config.yaml
d_model: 192
d_shared_expert: 0
balance_loss: 0.00953
init_std_router: 0.0118
vocab_size: 8192
beta2: 0.99
Below are experts of layer 6 (counted from 0) of a mixture-of-experts language model. Rows are named router (the router's row for the expert), up (a neuron's input weights, with its number) and show model dimensions 0-191. Each number is 128 + 24 x the weight over its row's rms, rounded and kept within 0 to 255. Numbers have three digits each.
Before each expert's rows: "mostly gets" lists some tokens that are sent to it at least half of the time. This comes from a sample of Wikipedia text that the model never trained on.

# expert 44
mostly gets: " Vietnam", " Iran", " Russian", " Greek", " Syria", " Danish"
router:116149130145177159106060129144133151106117097162121160122158139121150137161118091148170131103089116136139106167131168159152135122140152115168149137149102125106138139105116097126158176141156142133154118126095112102096136125091172159151098137100120142104107127110138131112134082119122116160107064149120134104124123167125129164142097159147111091132129134113076118149149113168126136143172179162109132135146151117175131120099139124116147137120107161124112125119137129127160117190121096128155098123111088130109106109114110143128112101136088152092152122099145118174140164102163151145
up0:109110138109151118177153146167081126132122109090157158112124126137127102153114142125127163156154126077090152175127138110163110133106140144136143115161155126118135124127113129084114125112114120136105169127094146089145112161085117119135143080142128123143122200141097145129169114126095138115138114141143130159146129101132106134134179134166133126100083101151105154105104145140067153134080123119123158132119158124172093131157168104086153146120120152149130137067101118129128126129120172128125117109155112137138176094117116118145142098130144172175089173104130142126124124109117133155
up1:182088080132126127124142162065177081149123085133142116112115133128127150136139142133193127132092118110072187089122099106129091148126175117141129157081115139133112127160124099145128133176142113138155092148164107094090127108095134142112120122098145067135107118165109156118154116109114146122114141173102119157134149145126122122136091116136159107142114125136161131123125133116153135151141146139151133113113113133125136134144109111165145130117157130078112118095100132125165149132135136150102113124160123112172144134109129121140109159068153179136132089144133102133100149143141139171
up2:096163136114166154170105112108117105128140151096126182131093148147112088112132125124164104114098123113123076132150152141174124143131103142160119102108135152148108170086136144095137144126092095117152137124114147148068127140176127101164123129121194122162135143106142116136107111140125115146108130118100111116133160082090159119136119135118120112132160127132140132095104121144144137151124148144148135158156127133136123128153084147109149127113096135151123133131146152154180088100106138198163117127182106091122117151143126125149114088163124098153113133123085131113145057123148103106
up3:152078144138150117125125128146153123138120148175135148106114175118102120172118131141141138120114123161157131090123099128148178132146106116102110161148142164092122165130132123145127148130122112098151157158140125103093142125113124121150121150144144111137138172127100145142172109121133139176153137163120100133151145142143142129121150135158113165136136133129090142145160159164111166084137127140115076115078135125110109156147125118088152117155152100140145154098092123103127112139161169082141127118123090156093115110114181159089130088095137158135163155131161032146146140131128133126
up4:177144151129139146102123119148105080119122132104112118138162116109152172148174156111177173121114087142124118089121071115090195159149114128119159165057112178141160147122157126136129121122129079147122080107115112145129163103106133141125127123127153158158124149149189109125104149119142117141117111152147128127131137114115134103104107114124162157117099115141141105113119109160151164155104140100131129112124112133112202134120095120173154109114136136112110108117148133153158119138136159149097150136139143132087152144116140108159127113125141130129133129162141098124145091143087076139
up5:096086154140141142119139131142143131136117177145134108118107186148146153148128088151181137163099088144137131122125136174144156121153153061162151175120117158110143148076133080127135146094117137106138086137138153151139083138136135085128160121173135168141132128128136149117169116115118144133097128160160088147126120136085107110188146154166128113121097095127094098131189119083110124137158117137090125124114126132106146155140137114095142122133117109122140149165124153116166145161082148127155134118140123175136152121128160108133110121128136135129091117123145133124137159127126178118
up6:107158082117117147118158176141128127144116120093105119106153146141103077120157127100102067114122152169060119064150086135144131151122091115151113101133208134119120128151108135123138096101116098088163123112099137118111108138153151138151085135155109133107134118093157145132135128133126097145106143099099140105133183167152117142138155137144137160131114123127099163100082101159106177140128133136118138097109130134151121137152145092091137115151138114096121150111123083132140095082144120156151122135119102093115095123148116135143098127099134156131121140132136144157090155134109101128
up7:114150172133182127147114098059111123153095105130152118136136118132134118143151158140094096076160108177119112144136151164182126151129144168106126072115109112138105115082127102153146076137123135092129138110144163124139120136125151089132149092095090110147110155142095165098093122115108129092111150111153124129151116066098128132124131116113143120115155127116090135124134190099131144155110104100112073137147123103089111137124092122130119098094151102127130157146116097123126154110141131179100145140128143141110157125134113102124113151132108131126126104134125101131109144091137116185
up8:072115066118097156133089089111089148121149109133125139093141120145100117118124108152128127117125142146104138120092130136141104137118091124178114125143188136139148134120124091098095128126166118091156145127141127100138147143148121114094138112118088142118131180109148122105105150136174107149141182120076102185145094142127124101121113128126132132160115203143083143132131097119121123153080104104148119095138109107131149136113176116115129114101106120098115110113136088090102090141111163161155137134106154126182134142117170167138128119112137073128140143131150132123106117139143139114
up9:148122125124144143126118170087091153105104122063128133112132147137133188113118147116170119102127162098156094110121040138127127141096150141096125112120134166143131159146131121115153155072127164127160154177115118123096130109138147127138111145156129131166100149126110120198146119128145144194130113153123090122138133099081150096136138144141108142112117151121081151107098177161082118098141133138111133110152129115145087119139119117112119130111096111098115111165109129130138123137108091118130121155111118108142145114146126179165126117149144084138088134159137123097132135110097139117
up10:080136074137141175145129119105140104099150145124126139109094141138130080119105088117159156091126109150122112135117170149178132090127089141189120137082122154109142168086114091131121142108126111160146147125138159144112124150131149111153161119131168128170118149144178128126142124115138155171132127142144066138150110150077116126148150129138119127103080107129171172096164152126173124147164132130100139103121128123132141134150082155117152094106130134117094122114130149108191125148122139144106158095134116133165145102143140142127144161141158104136140123130099146153124099121097153153
up11:132079123094107129109117140160066108155109133143073122107138113137126095117135150086150097111162076160119139099143115134106129081126106081123137170119158109121134175144101151129141106144122122085127145130135135128129091125135110134100102123127159142116098112135122087091124119072157127135130126173117114154085156161126097139115125146118145148149118161096104113152215126137121153092132123143095115118149133107100159166153166128119104109082116127096145142111103152124137144123110111106126128123159123132139096130094144166166117101163135113078161138128147074109116138132143137107
up12:127143126110178121148113163066143159128155181134127130116094174155122152109107092103146149121144149143117115125136152168166078106106133178130101130131144161157081151113127124108137146124145172162119118160114154110083151171127134137139107160154155145117134129075132104120120114148125127192105153120134105120124137160128125126149132152130085093115098168097117152139129128143149152141151090120113116107141128147099093134158093145140155136132110126137130141118111082108173128131144097113158103132186146128183167141107096102130113126099104155136106120140119116128105116119184096136
up13:162110144158155145158122147070179147123159122126168114153140181156132101130114123154145124103137158177082115142111138106181116140109113158135137104130106163092167125121133109109128103115150085135136119114116167132146139132125098140102112186142149134119126184103097175109144130157132122153111100079124140100101103137116127166132085126153173093084133121097114182165127113176137132125141157142093130152145145108124145136125115098101128118102121067149110135128133086107153125159107112122144112132115134138134124111141132161130128148085124150117147129139113141168122118117178109100
up14:115156080133151124128146127068103170168086157101113115158105100133135090122161125122119123113130104123123134115124095134105179124096119116129169127100096123139114104184131091070119117138159114100120075145115096132057155131122125124150155109114090153151133191131146114150082142103125119161101132098152122102090124118166115182121161136172115132134141148126102156133128112127121158079122142114135143112116135113171132133113119116068146153167166112129134089124126079112085099132101155094121128146130102133108150131153131133109133095115137120119122121141125117124126099115109128130
up15:181160095142125123136132116082137104155139087093119146143137104130102151120126155153102143114138121098155110098112142127151126141115147166124135111134085143139185142159102101152084086081103137088122165131128133098137118123160119128092122095145093094182126113119148163150139162163125104152119146110121139115150135134105164099151135099151145083178096146157188114118112145153117127137137106103149129141109131130111159159099140121114083148122117117111142119112126109136116113132173119138121174178107090075106181124099090102098108127152096121121118128133134153149135117106094146136
up16:151158090126118114161143111113141138134130137106159147160129149149152117149136151109135105118146195137133129129106106144125137084140125172074132086134129158091077122151101180103122136139123133116153104111133128143111151126130145063143117158101147135098113105114136116152128093090139166128130103137107170150100116098157101161115111134115163134187146146133070128150144085127101118059131120126137108156116142114144107146142108102097122128107131148145088112134097148130118124147160130149100096178130103144125113144135195136150112154185128147104113102120109091105104131109135142123
up17:136167115138154111152143147104141129133119124102134110135125166158144086150129061129122165143102098166107134133098088116092101108172150129108161143135104143145129157138120126159144135124164134086136143169144113159113153116119106105111128117118160115104118180109067167127103148146153131149072107139093100141112153086149115132090123160209080135086134135135109109159128153111127128109139159151169170124143117144125142134146119129130077108102123155112131108134132128138141118128096125127131127145150165136122176144198121146131146140147132090140099159117094114136099127123127100135
up18:144143146124082135177164152170153149127161104116122151163121130162080112154137147156112100108141168097159128145065088119146138140118101176108125085149118145090120161151118126139131104112118088102089123093146190117129111125130145120150159123114177122143108118158160116118153125118115143121127117148139129138102159134159111104110130137095112112167100078135130140138160075161137136129143140079160130151137119133112151159131146148118120109121162129112166095078113113136133087130116151132070119145136105120107117106132149143088130112125149078159145140137145128150108150119081125163
up19:095158115159104153108151135139112144099091091118121097159082139140160139149114103148135134091106134159137143148126123102096117134133119125130158163110115113121130123101113106135132158143155121117139102155106127133142133110128095123114162147082142136146078166118125181127158149119128118116099104120137053115164169128095145142099094143122137129116150115151055139123131153142164114143143187103095166153076123124134128117174106109128139139057115115135130106149143144146134181153113147171128126113122087102167129146158153100139118162106138138106154127094097112131114129135096126092
up20:102114129127137164160156146184158143125147116115135156134113107147112124132145123168118167070151097123114121146105096126149132141112110144118148079177097155121097125171150156114115092134099102122145125096134154130154098118119131116090138113097166121156139177130153130125134119136129128171115154110130140117112139116161089149095148122109144090126098102106148135149177068146149127151151102103159115095084133143133149123113159116087130115070127101149123115101085122073154101142141116084114115151153134127115156098156142100123133086111103121141127175116120136167103101110127166102
up21:153119107134128111116118165123139114132112181123124101166121132122153151104123124122119126100159135167107127138143146131146118142103142169149191166130118122142151144135094122144130114152170101153107106152128102140084140130121147146145138148179133130144157126181175154181140135127134140140115129121126146145098108114128099125127130115104116130104134151174127179096147107181142154128145117061130179135090116134107164100113127086135113098106102155162109073112118130118138137126108136141126136176113141066125115158123115093086126120086169157159146120165137085134132137142116148177
up22:161137108126103142132110116143170144128135145160137155178101130148165147139118095122120128129129147103110126099128139132107101109114125130103123096122121145169160134094054164162138130122168165140142124140103154132133107149120124131170177130164119127140094074133100165101151095104168186171117119094129127158136128131107087159111076129099169144115141138122101130163161142110086095124109148115119171130089093136190129131120095151085137159163127118143102108158101132095149125128101153101114122142148109129160164163131129125104149138168124131119134126121117118119159118100096137129

# expert 39
mostly gets: " University", " Cup", " Army", " Regiment", " Society", " Museum"
router:124086084131145158136088112146143114129164126143135179078148159140128116128147139172180138152099109090102103116097179159109161132138136109159099132133150108107101104126115109135110167108141155119148136139145097103115104163126176136147142159089112098082100126159099114077139078094091138154139133154133104129155101162141143153163127132133156092142135141140104171142139138117133138118154111154107108108114150130126127173131158109143161155154113143103103146120159113104157120142114118079148141112131106133156142140083152151114080076131120102134148095107167135138123137109145146131
up0:158140112095128123163135122104123086119121088123147110161134137121102131115126121158156137112146119129077141120092150122121132112148155111136097099112118164125132125124114144114135130110149104066119040087167130147140145153143142113123105175125130109103166127174082104127154163126102154116127121084132151119120174112156159122130124135117137136148167113164129160114113167155154113184118096115115126157092098125139120153112135060143095147092106150156136127135124124090108139095141146086117137184119097077149129158152129117138118109100128144104112131129114091117155125128151117086
up1:138120112151128076175139131151133075094099116157142086146157117153126150149126149122154119072139129168079093120091120134084103125164155100122132104108142123151165120132168118148129116133122113090134137141169127119140163131129119123096116159125154118129126120130112168145147131120133126134107146106137159125143084128098140094145106106152151097074082090156098174128128105121152140165108135106158118167096135155155121114125077109108149134135139142118098156103100154203132088145135118089113132139173138106136151118114150142126134146106181137113080122105137145132164113117153140122
up2:154165101116154131163126172105168124140119094124105128115121139154155114129138134129125124087147167151116140115136075154118124084179117143156126107119146131162121128097154146172134103129150144119134120134144121114114112101101106178112148117127115117119092095121116148172169121162135134103093157120132170162137145104136157133138080163085063110119155136113091181159170118144116128158118140099148128141136183106096134120202104119092134145086115146117126127164147132122091182138088127125131130167132129145115118133121134081148119147115107137127151121166110146134121123151130164119
up3:125134087144124126155132130136174163148131136122160121116129135155173087121139112116091156114159143104115078098103150139090131127166166129154148151113147129140129132118129115117105135139129177171148125147104128132093119113087138130118110114138157076137096140155117124112134119112094116159117128173084109127151117138115099133112147113123139111108136094101103163111141116180101187145142189084136119099167151105113100148155134138142133115122179113180105080127090168120127124133126139130114155129119130116160087124136143120127128116112124146125158153192146151125151125127046101117
up4:116097099112157146137093120142102186141137118149127127148141116166133124090115082147109130148113131115161080121149151123097150101147125129042144128135122113127123110147117172113098158154130161115105114139150116113089163124084120117157095140138097128122119156118119077168115148124147108182108129097163107102184085088141156142147169085128142147131153146123129134066140143155131151136107115155140103130128160163150126115129144148141131119113145121115139124142121104112116168141141143153130156118131125153167122092148156107092104131176129165128146146130167116192141142132150118141
up5:128146095154157130108098138104163169043164107129154138135118185146157102129126145173130158141162121127091132154143122102107108167102153141100122077074130155118121126155099129120116133101103161136175102124127112144134124130109117132146134162153130129122154156139113123163113105158100136161096147112105103128134165114177152154125140124171132097143135153112166151121120119155133156147136132141110186167146184133127099124171164123101163103118155115153127148114102133119150090127134077138122130168114132120144142115150131100070136124139142121165123103128124147130148136103135164128
up6:106142118110132119171133115112164115128137092134098070135142093132110141126125134139106159149126089094109105167125158137122115120097110122144120095097136146159150125119102162126137127158137116152137084145176172122090134105154091098090106176116137139108125139161090121118151137144122124162120118132137134143076116120175093134111155124100097117110145125144146143086113138189124106084105128106079144135166101149121124121130137120136130114088132126077105141106154076115056095100102132131112144102111134137106125109099114080132132128103172126108118160147115147118175130159156112153
up7:150153080126109150102182107126092092171103107121121117124134133132122120121086082132105143118172132127172141109088119108115085102126104103086164150161117157131142148109126160132134146124114086126102123141157093152107090143168111143112124133142137123116181130092113158139118132172131144110113127149095131186123127169130143153144124154131150093125174134112107080120120125128096104128175090126119100130093166174145162127125093116127089113104139093164142126158145170112128157149105158120134128134184135138154135140150148092154133108153149112124108102128082140164103121131142136136
up8:121141123060087144125137113124092160135153093119062121142125117123199087104083110108159107152115166136111137140089125141153132098127108144137166114110157131114125126158171126151150134143132145125121130160134180139091094108130110128091108103151144166094112132154098116143102106132145150134130129130136115156052120153148139104094099133107103122116146079149169134112092154135103151119102131114103126103163103141108177151120169122145136117120148068126123125111126126114129117153129145170125085119108122103119127141112140124085072137128146122111133128175120130140132124163125119163
up9:135101113099177146176106128105086131121148113115107126127124144145096135141122100183116155141185113109120090116096133128066070154119135124107128162112141120122092130147134129112072105158147126087126148156115117124117147137131086137090136143132126147118130104136143138157109155154088102159129113117075119121116088088160103124137171154113149116144122120168130124163144105119116169083121158078127117134151100107150114152135139108143163136152168106106150148071126123136133123132099147148102097122160118118179122108107116123148100104118111142117134106115133159087096109105070124131
up10:097140153107150125143153165112103119120145145102139121135103153126129138135128106105136137135169149115142172116110092150100157159124121109102116090130125143147095117145128121156123138092155142124139100150147134121109114086127114136088139146125155112128143098144097149156182156111111155128114131143161107159152119102104112073100063147122120158088118054135116108117104124141141099159136128129136143160110155107069152123117105109120154144112094101148160115128121135111105098088080074125149124123134121137083149089133142132119097173124144078128059083092115145132117109111128157135
up11:122121115145126123127155172116176123103139129093120115115105121151149134125157119122096125141159122141130096127133108128120100126131133147133148123107131122103131114137145132143170089161149152121141154197127114117160122133120119120105190145110103120123132142109138137124126119158132141144110131066154141123109108133106140142138092119133116092127129107115113192127102134138141123110079105110142168069079113077080109158161129103121120138107191150126185110166127140133126146083115114112142163117106136168147121107140121094091114184140158089121138146162153149074158131145065126131
up12:130172115075138139136115135110132134150127145088126128133144089131114137119115125131129145120131131112143148154127131161150095146150133161133159136121133141137109130117128124172139160140156071092119106160091132121124161104147126075123149089139141143134133196140082149107100144071114092155119140145113118094141148109135126121156094149136164121152169093122102144088108140145120099120140147144086105122181122108149159129163136142151133135131114148125145114117110112118107197142140100153119138105132127149140160136126164057111103078150083114135090110116082151116182149155122095143
up13:172157116092119081115141137124117146146137181139131105115099129142142104160150121141142129093149117114120093114137141081094118089157088159124141141108167164173122153160161163110156129091152091125170098095111101137141166107170144108112137141108141112090153141149137138117148142124137137137124120106142152080094137136109166145163144127133086115130107144168149163145149124128149107118143125124166164109114086110111120165151161114157114115131115172161105126067146113144151167097144175130090130149138148099160129111134112073119120129130086104134099115114142117144099160124118114130
up14:134093105086130151180124103136125103115076126149118079142091094135118152115081096185178158140110110124151131119119119076098145107129177075109114145149124125141134131110130177119123114126141140079131138127168131127087132113167110157142147146116129130131144145144126109116129164122097116163111169116155144099116114066143136127126161134141121158113137108154126158123220143125162138123074112108129132135118125125132120135123115121127123150080115133121116128079101162133094124109162115151128135153143123120106123155105119100135149120089111133127153116121149096075162115136146121090
up15:128128095128141082118127107087133153169156110152130091149133095153116122162113105150087104130122071126099058138139126145128101119118170131141139112114130123162152110177113130176091173118116128160102124155160172141137119137108137145155111162104131113136146114127131128120147103105139123196111123104159104073133108176127119081119146107138114139126092140170139171157169124139125142184092128129127110088152145124134117152132123149143092159160117180086142112162154159124128123123123139135122098122156122157125146096140177154127124122130121156145147141147152134103131140124125155160
up16:136158088169126121136180109114086117091150120161139133194138142142089120162098109085125135122164124132140100110116123115124083091135111134166106172173137103151144123118108142167125144100121114145124145138150162147144128139113130125154128103114142143190160130117119087140147129172130132111133143146090110198133119167131141124155141118114111120126123129157085150095110108116145140147122170132143127181113145145116151122111093141097117127131160077094139122083110134155146108083123137174084136176137131092104110122151142113088152103120109115139119155119099109108121100096141147111
up17:156159084124110159142130119093125097127152093078133122113145134163127114092139125170173140120124122107141099132109114118129164072163109121118128140132148125136119129151093153116103141136178138110187115134139192119074136135138148108120143105140093187080124135132137126148114135095111156165125141139102162152106133160172143140146156149119113080120142137121118151125113153099158166102087129085132090122160139156141144129155141154103131121154100092110139133145116119135083142150133138150098128132100098193135135130137138122128147136144185162141129161138177148101134132161119125119
up18:113146127097109157127104091137138141124126109124116126110138131148110134153131152128128103133131112118134113117067137114118113085113127129134184132129136108126139142154114118152158153059148094124107113118151148095128125113125119111183144131135143123153118149144165160127113098122119122176106140097129075125142146114143125103137140120172115102092115112176163134108083100123114172109118117103125128097156086136126156110138145119130148064161149157087143083129125112133111138163140182086133110168159168137075115097099066129127176108122134157114144173113147094128132132101118092150
up19:152110154143116127096125099126103106168103107100131141115123094162110135126141118095166110122073091134111092123113125155154149151112092092125098155122111156162130144162038144207154107124111130110092128122144181115123153152115130097142132087148128119105109132080130150134104135085127120147122099102137072137117109144134131146147136159145153107120155163152131131136133077116123153128157108125122099104166132098112127152128113150117118166106101130136138113121097143098131149109107114124105088135120070139151152123117148134125080136138127090183131135146130117153103134122110168099
up20:076138106126131151183157107125116080103105159089113140119100155136115117149109140130106152113134064129099138142069140132118157122073123114124125095135138148112121121123092096095108141102162081115163124117122156135107145142156141151147152155158118146101137146137115159136107163109127114129107125133075150131160054102169141118131154156161132142108121119143039162119126134148116145147145126137137158136136119137152146124115115148083144147164137098155136139120098090162145101100122165128120159179131120106139132135133112104141106121126145175127131107110108089087111131128129112134
up21:182157133137172148174085106129142152042118094153157143157100140139111141139119116125144151104173145130156118120125123124115082118132131107112115132132139132174119141153112151130102149115156129088102077144123121079146150134142100187145099170123099121119134134150155103133124147114127094139113127138122097151145120163170129121152119150170104122140135162143111127137090080170154106144122131140182129137109125125135110136121139138109105091150087132130115124122117106141125119097154093144128085129141151075099104128111090104105157066150111106127087114104159118127150128099117127153
up22:128091163144118109139150118146113143080129145119117122169144164146131172108135145137157143143105142137107130163124120079085140138135143124111141145110156100138162131158113173143071106111135141143150120122175115139128136124116097130109151176113105131093181113175158136139176156112124139167129131109117129137122124144124172131112102103122149113114147141110108102099134069172102155127142159105150159181122148126114175141186097136129126115145122133101115121110068110141100087162134128151119125168149150154123131090126150122102088161099154145176128124150178127100131135137132142111

# expert 10
mostly gets: " was", " has", " is", " are", " been", " have"
router:154131113092101117170131147134105144115120128123107091136129074127088157132104142129142100134150093165093128167142064100089066083094088168149100151141112158114136140147158141131122102100077124119148082150164162123127191077109088144146115140143135129117127130174133134100120152114099101151127145130152109161141111148093138118116144139117109144155110116148113084136126138126099139113116110130168093121144156110122127146145156155110127105093099150151148114129150096132170134155118136149145148157110163143127102135141164092142156176114138118128144154141116142101144158114094127141
up0:107088119096139145147131154133121145126149068116133118136115155118146182120102084162143160151137127145166099103142119148151122166132122097147156098098115142080105128145105146119121124172136109108116112124129112096133149103105100115084157101106115174142084104163138172141114119155118114136128132119161079132114183102108126121124117124129144147123118166125064125158107142162136157145100137169078137131124132143106106108122126123135106179091119123136152126147088117104136100130144100163152091142171101158148141086080152123144111105128132164124119124113097091159153120171113146137
up1:124083153135137113126130136150157140118138126119133095153062132139158165154115106130117185103115112154112149086155094101137127116111121106148108128078141123144094141155083123140135133153134100161092107166127115156068142131136110151093111158124135180132117135127093158132130134121104160153111152092165111107141162102098131095133137156134189112102108120129154133162114149143113132127136115134135155096124134115117104162082110065111150111129144107134103131117075149135137123170071114138103153155144123139156108112168108176080118124139112141120105121112133144116131149111139102178
up2:118127133128138114143118095079160130053158139142115112166124107134131135181087115184118153127131123093144106109141105126119118118134158139084148150117120158131118128130124126114102128107129113110096127120142123165105142133127129184120107191130121099124125133159105158175107161162112128155090092125142075124167161102134078134122128182149079098155079144182133127176145135118115144090164125143087145148113126141096133106118115118172133139121157150147148144126151122130123128122157124122058166145141122145141154150119144108131119152133127094135128083116127143095133119111145133108
up3:073153113130139134174096103153177149136123138100116157094138144120091128129113129153120138132087103141106129125105137165128152167158102099136111161176127118185120143088122105130142172131138113141110171125121128138113110105106177127146136133064140096130116073121091169135121140142126150136134128158151142126126133072169133138146121151150089080108154157180127127109134116144158115082147141094135172154114144137103132096137123081111167125135093149123116119109122122130123152128102116092163152136091117140130122134108116143119152146102106125160069112162127143151106086117148132117
up4:138122155107097117127151112131143077123111139145146130068078128130109121114140125171154124092133112163115147118150172139144123164146125130131119151132116099144110129128116162153155160125135117117150115099140106097158095101114140137151123150104137113127112155126061099077118083183144166111091106151113092111149115175147126113127101139091132154135104093089111120112121130096157133134101111135084158122091092079158085169095138132087113196122137132145155124128148167151116061135143130106103109130133110147145117113133128143109136109099153095133110109143123109137112148121103158131
up5:159127123191115165159120151165146103113143150093122191145152105130171163127090132125158164134123166121143109047099094170117133124136097105122141120106135156114117119151130098118130135117136120148115100162148093126124118122144137175109147167119101123166135109159097124119106135110192151116120130144143124141149118142096130134114138135117136130155163166118135092158096126139173150111152148114172128116081110098120099140116091103153148135117129134132142094145104145157125083138132143086113105170173142105103112122110131159085097130183110128112128092140152114133130135148142135112
up6:128145110100132115167118123118149141097098138099113164156121135129128101093160139147137102115077179123137104126134096092138101129137112146155126135153124136131112157133141143124145140144133085137130125120153169156157159109125092133144113139085108105120140084133121153146080162140089111165121148113140177103125127171108116145183103120136140145120112128099158130110121107082127127078143123135143138077128120084144135145133148134146205160149113122131134093101116092178109156130086098145124191102143106161136142107093132106095117159136120139152128164134111124158123077148092117115
up7:137115140081124127095094109085124103084088093156130124170132132120115140123101138118131166151110133116151096145142156109137104083128120132094111155110117135163141141150140093138100176103123152187124117119102138137157122093116133169150105167098146104125104101145150115125152141139141115106096146146134153144129102140115171187159128151127118142135090155133084126114164135140108157149101123129129114126090142111124178162160139113144120138102148175113115098085138138133146141136124140119137103160161134060113111132169107117138144102097099119115187131112142162113149144122091141188
up8:139147135118104120143122134192113098150111111147169112087126137149190131102116077132177087141143118176127123099148137091123131114160132104117123137126141170142124131151116108122150132127134150106135096145146104111106135101144180113145100141147118125152124120107131127091169144119071125132142160130118071138153141167131136153092098119106133129130152106135137115144126187146126117133120112067092129120172117163105187104131115119114194135127128126158094111120110124123132116137130170107101145128113169130118145141166139154132104129085122096137100155157145110108159076150121149165
up9:184096135142163094135104157121107099125127147145147139139108113117144121114119056140087132068158140166114120129130141122138176133108128143096118107129116177088101155136139188130070159109118100141095108102151125127132121103154116103082117138142142122076110154091136174095137130134128136134126102125152145145126126137107102089128109088097123112121148095141110116131111167184116194115108140098140143167122117164120141145105120142141153129165148128124114080088144107124153184151133127166135145085115134128143163129122121141110124131149138126150137120103157099116136154122147141155
up10:117106152140177146162077141113115078143136124139102145107108163154131120137108131160131155146116083171128133154137119116106162153131130114106108169139167156149127133165130107107152125152163171104075122151125132104092155184136141131085104120135141102157089153132143115160131108085106138143087101124134133172130157136177111125099158128095101099109122146128126130184127093160078148129158174142132100179107139127127123111123112146141121163110129138134148132146127106099109103142120113095073177144152124138134128091126147126135117158129118178138144105128138136169173143119136122121
up11:108063099135137132161148126127088141142187149095106131099112130153144125118134146157125120128103102171113184150122154143154144146121155156115154088178149144080168145091084127138133117071093122120115116143097157089136101180124127112153154125095130130114128133137144080131125112137135126147126164118153129105103123086128116118115118113120102143137114138111104148115150090076112111126101120082129105084119133118162104142146149146084138153118130145102105108114108123122154095148138077131061161145125138140140134086109140119125122179150141128144149147131097125123120142106121086090
up12:100171122125169109120093129079142102117164085120177113108136150145121079166129140168156124103114122125120102155115124162140125121118148123096161186171082125115106122153110119084160133106129132104093172085135139103128145142120159161140101107130112140174119136162100098139110107140121139136101176142126119105141112141152107127088129140139111130129150122120076124137121108136131128104081118173141126179123123153112127082107138119123126156129107129175123085138178129106146092114105110103103148126119138095112142108125152102099145124143090108141108150090116178131148153145178149135
up13:119147072123127124093176133118127112155134106078149137149074149131126111137138147160094162122123094096090071132102098130151138161149139128134134147116142169153155105163126116136114102138133116155121106115090136157124165109109143106135119131116144112142148117155150106110141137132129100115130091104103162130111081083146157165134132135135168108143104132089138136111159106128116122106125110112137106078082156184152124124157138139132105137185153143126130126153143134124124119146154118137074149202105072101146097137150125121086150127139101161139146163158095131122117112120084130116
up14:103094165115168211130117151093106113140113128162115123070162152136098146112117128147144147108112126104131128112138104124113113127147117072147125082155159097068125106130138172097088155115134112111144142116098132109123120108109150121124090116132172094134143112151130133170118150139108134115130137103093101176160147110126105161140139168141120148149124183123132144113131117141116126108154105130128083112145127095123105091133153090096122144133125072168130102142144086063098113135124112150152093124113116172155146119148119143114132130111120125120121112103162136137076118135140163145
up15:103121111146129126105089125172127145121119140099148134112109140119107116146074123169164123140157112128115159132120114145095137115127132126136110115137160068163123128098097176158122132138124144122145110081136099135120113127164141133125153125150147090141185122138091109154124130134123127091098197113094176132131112077134144149154112139119114130098115193146123117161134146145161138099111139134167068133109119090141165164113158109101108135145098114132160076114149127133112143128087178125102136150137142137158107133168136132168122133141148134091143126141142104129173098113089167152
up16:099102127149121103104174146136156187091146116136127106136142147156138110130086109124139107166107096126104130083100140131122147118181163143096083162123097091137149118112116125132126103132115120090177081100127182148142130101121120170101130100079110160143132125091130129116162133139178129117118103125098154165151107141113117133128149149125146087088138096128149141099128149127093160155157140071129101119087132113130178111154108118147126117184093117134164112134128109099131103125112144133154100100141135139107114142163122156112104095135103118132156141121117112125108121170085101121
up17:098093162124130144100121060148119138168087103111095133147129121142131151121109157143133079121142159142093131126104129142125086130100160141130108090074172121121123134135172144151109127093101124145061127156100128123127137133126145147119155151127153095097088098152159145110156143151145169128106139134139120118134138108119135128143122145127135152142126127113125147159075136087110170127138094128125189132116129126130147122148132140132114134125098148148088145152201135119172166127091101144085103165164119141112133099116085148124128087126144103127115118157131147122143059127159110121
up18:132111106131143136097104081128123117129109141146148147109124121135099113187130071158123112123151122076166135122130101118098099108098111133121107109113139165126137205089137148161093158100131117113142158126124131130105103135127110088123112125139154124137125145140110129123139138101137166131131157111149157120170163108113123132100125124070106145129121118096102132140106126140142144109163115146142105145183147158131183112140122153111178095101080121168159121151132109137137156214093166170095172107119141127125138104159153133147136104131132112136138129101125133175095107102141129125
up19:097087136132128097137146114134179129153164139139093120154130166155102134148096108133166134134061105152045099129123124130135104120148111145135112154104130104147116146131134114099156097149115161074117118101141131101105152123095163126111114106170136089105143117141097076149141150132099134107111108074116138117133078097148089178107124160107110101112101141152105107082103185136097109138134126169132075132111120128152100124116158118128135139167104133132136144140159135127120113107141134097161137111112086145139145096123115143122114095123117119109137140142141119088139158137127139082
up20:090093106163180140135120122097150140112176116137119133128102152145147104149116158185094108113145150129098164134138121119110105145092139133131133090145125148149151107153101142167128124130137134090129102116124156118092151124150108151138114131138112102086130152180153115117175125162144138165114155144139093179139118105196113124118130162129109123161122129158113132187112126137140158100148127145107141147099108176092140136152129160147102132149138102153112189141126155094151119125160090098098111098129156095127140129102163101117119134157110125111167132144180143094150122157128107103
up21:052137115129116173165130098109146173156133110114142132132091128144130145124149138160176121134141166105126143121125113127140133142148149098130152102149119149069115117163128156132127110108120156137107117137115177119083124119135119112078132141145141096110072083172078111139114108178144147122118123151145110094147153106121113160135106169116141097149136086100126192160105156125110137134100138129132183089093131112149124164196118148131146151121119154140090098104118146108126135104098101144121121147140130163124122106085112132132120166107133141143114121125105117113095120156124101146
up22:120138126149177151154113153106118138155129116096109144157163136141149116134166120118098125124133106098110135123120103118162142118150130141101130069103112152104130155164174094132114129132145101158172100173135163176133145122097126129115099142142103147115138125127129155109126133093161138143133096144177166112119124152123096152139110125156133129123115127160106132070120131159119180069102091111119103150145087172140152152155134138175128105155183111115098158126124118087115135137139158165105122172103150063134134168140161105114123125152120121155127140104147140116122136124114123072